config.toml
moe_layers = [0, 1, 2, 3, 4, 5, 6, 7, 8, 9]
balance_loss = 0.000347
router_z_loss = 0.001
norm_place = "pre"
norm_eps = 1e-05
positions = "learned"
init_std_down = 0.0222
warmup_steps = 314
dataset = "wikipedia_en"
Below are experts of layer 4 (counted from 0) of a mixture-of-experts language model. Rows are named up (a neuron's input weights, with its number) and show model dimensions 0-127. Each number is 128 + 24 x the weight over its row's rms, rounded and kept within 0 to 255. Numbers have three digits each.
Before each expert's rows: "mostly gets" lists some tokens that are sent to it at least half of the time. This comes from a sample of Wikipedia text that the model never trained on.

# expert 13
mostly gets: "|", "|---|---|", "|---|", " DF", " Genus", " •"
up0:091114137120172102104117107123173100113130108141101139131157137133151125118104148061101146117149123143133094148157111080142164154092133087142094114082105096126119122109121135107135132112159137159157143130113085201124134124116128134129172103158091132144091138116115156154142156123160182109097124143162147101116129150117149118122141136098118138121094112138134154119130132110134127118127

# expert 4
mostly gets: "ay", "uck", "uff", "ez", "ford", "gue"
up3:145091094112141147167133129085139123134156110109153079146096080132144079149114156074132139092142107150121136125103132110120133175144140108147114124137118120123116133115133126148095165109151091158123128134143137119114153110108117153124124093125150155104155125151090126101102112128159158135124113196144128096123147158137160176160111186176103114142129106119089146127166142100137123131090

# expert 5
mostly gets: "\n", "\"", ").", "″", ".\"", "\"."
up15:121090126132144086116109108160134117145132095163128129141141124079145137158097137146120132164123099156116143129119125120104147087176110100137150116137104151157132183112082146153134133128132123072123161088134127111120116098110146165116140095146082164102109128088100115162145091122139140129107132104115150120161116137069143155139151115125130182158106099073145119154168119154107101111151

# expert 0
mostly gets: " film", " album", "ship", " game", " team", " role"
up0:169140076095103089138156054102110130128141154145109126110142093127114135150114143154128094133125113116117112176144140160157108141142132113082092060101105141131152107150148102150125144104165133087110134151177157130116086133158166103138100141118131155134116154079107083092176145144160123111106144115153116151157173153112109117135071118114085109121144121156070178115117114118135123121178

# expert 9
mostly gets: " made", "ed", " known", "ted", " used", " released"
up15:159139143123158123130121104094207118141104146121138079148111146089134135129169093085133120143159112118091144143142104116180164119127135111093122146122184142138148126149134120129103158129111157150110132115097127104114144114104100066116135158112155098121161123101112102155125158098150145149174114140149160169125149096126132132127122145074084134109125141119107100130167162198101124145133

# expert 6
mostly gets: " including", "^{(", " Pts", "IND", " Votes", " Connecticut"
up15:113138084129125115138124124122139102111164105149137125138193128117107152113156152105107148100144147115119107096147127153121156149117081111138090138095078137143118174143150117096136100149136143112109150124068153129148128099157128125153132132145110141110140180107105116157155132151148142125115155101111133089127127116111142151134122124156117110147125102136125155165106148145099160123125

# expert 8
mostly gets: " April", " March", " February", " September", " January", " November"
up15:144083164129105135099107095138103123140076121130170132123140110070121138131088109080097128154107161137153100197109136131159099140134119122158156098056152100122135131119106132121154188106161156177154094100101128132089130104149093154131133139089141160138119151130135125135055105118130124142114124126160115167116162138165157113099042103141191156126134121127099155177111136095114110106122

# expert 12
mostly gets: " comp", " List", " Sal", "See", "sur", " General"
up3:145107125128135086164148073141145105116109115148100129083130097100161150140148146088105146127179139129147121131147158169139110142149116126103112114101161151123116124143163149107143130147130109127122116098153120096132149129142115127162126102157127126117116108120112109141093110152156148119123114105184124116123083152103157116144143130116097109089092134141115161123120127130122116082142

# expert 2
mostly gets: "ji", " Tak", "hu", "AT", "I", "ya"
up3:113100055162108156154149127120119118108173143103119167100129081106150170135123145141109129129127104089115146088109094119132115101171129113105143144102121120103127149145156107100136127117121085135084069140135127127112154132170134124142139137118157113093160134141125169117114117116092139180147133116159103131140117109122171130128114128120091119100150135146119131123105144079106111099137

# expert 10
mostly gets: " Location", " Born", "idae", " Genus", " Species", " Succeed"
up3:091104087115115167111127130088114119105142102148138152105131124094136115129103138141137121161113163105115115112157164119114137138158132120131178120114101118126180173112106130118101134133165128110134143112097109127078118072134118112152074136141135103115070134130082142112159132131139144118113131176123136119126181128121118135103105148123172165143139104110126137140139153089091146095125

# expert 14
mostly gets: " Ko", " Sch", " G", " Lu", " K", " Ka"
up3:108134096110138095104104109153128079111147126176093113094150108100093124154093074160112144149131106151093130138119099153125160119127127088088111147156155194129134153105124110101101127154150150141139130144131122138127158130102141112097099143095188110066109143099185146130162111114171155096122139124170101096093134159112105140135134119139119151140133148172175159141120160143107124130198

# expert 1
mostly gets: " of", " in", " for", " from", " at", " on"
up15:114127107114134121117139096120183109141115083116124168120078103093132127121113125142129116107114134110104177083168132141151166121090136138084121129103178113136141119121107137149147133104140096165126083110073099129100124093154110126152188124124131147156168119135092173127170114146178163136131151096118152150151087115102148121140060107078159111091128124113152148085140122109138123131143

# expert 3
mostly gets: " |", ";", "---|---|---|---|", ");", " /", " —"
up15:129144118103108137123144137099111068150080120104095095127067119110148163166156135088148150146121132108142158174154131066167102142116091101117103154091114119070141095129126104131064112139179163160117070101103097100150138098125095093125159069106129137162095137089149103107120123087096129146193128077137079172087095147130131129131131179107155106092126145092119108091106120142140122124153

# expert 11
mostly gets: " when", " after", " George", " than", " him", " John"
up3:168096110098111136147153130120147100131080081090100113130108124146142124150127164117125148149152133161119073124088127114113141112172120107120121127125142155154125116137135144100111122136093161154114138148152088128142135162139161125131141090088149157107111145146129140090144113119143151094105133128179075162069138149140152138181133177128119087148117152136126109118173130153168122116118

# expert 15
mostly gets: " re", " c", " ==", " art", " short", " bi"
up3:134121108172110097105116110159137111136151137115122145145111094127116155126099121120105170105104155143110118147106146156079102122064126104138149125102101136103117151175123114143123081123130121117146132101164142110106101178147128122163121049150107096067131128130137126098110100114147146165125113132100173149131133165146100107132165180153152138132097130106148110185152107104089127128141

# expert 7
mostly gets: " and", " a", " was", " he", " is", " to"
up3:064135134087139099138102086126172122116145112111145116127094089127133142191116150137074153096128147102118124173069124133146154116087131119159156095158118122122118156135127116185083143106145100165139136114141092121112132140089106101126141113131134140077122118112106113115145128144170149196139125139118122142106094192137113125147160142080166088110135127115140135168129089138127161118142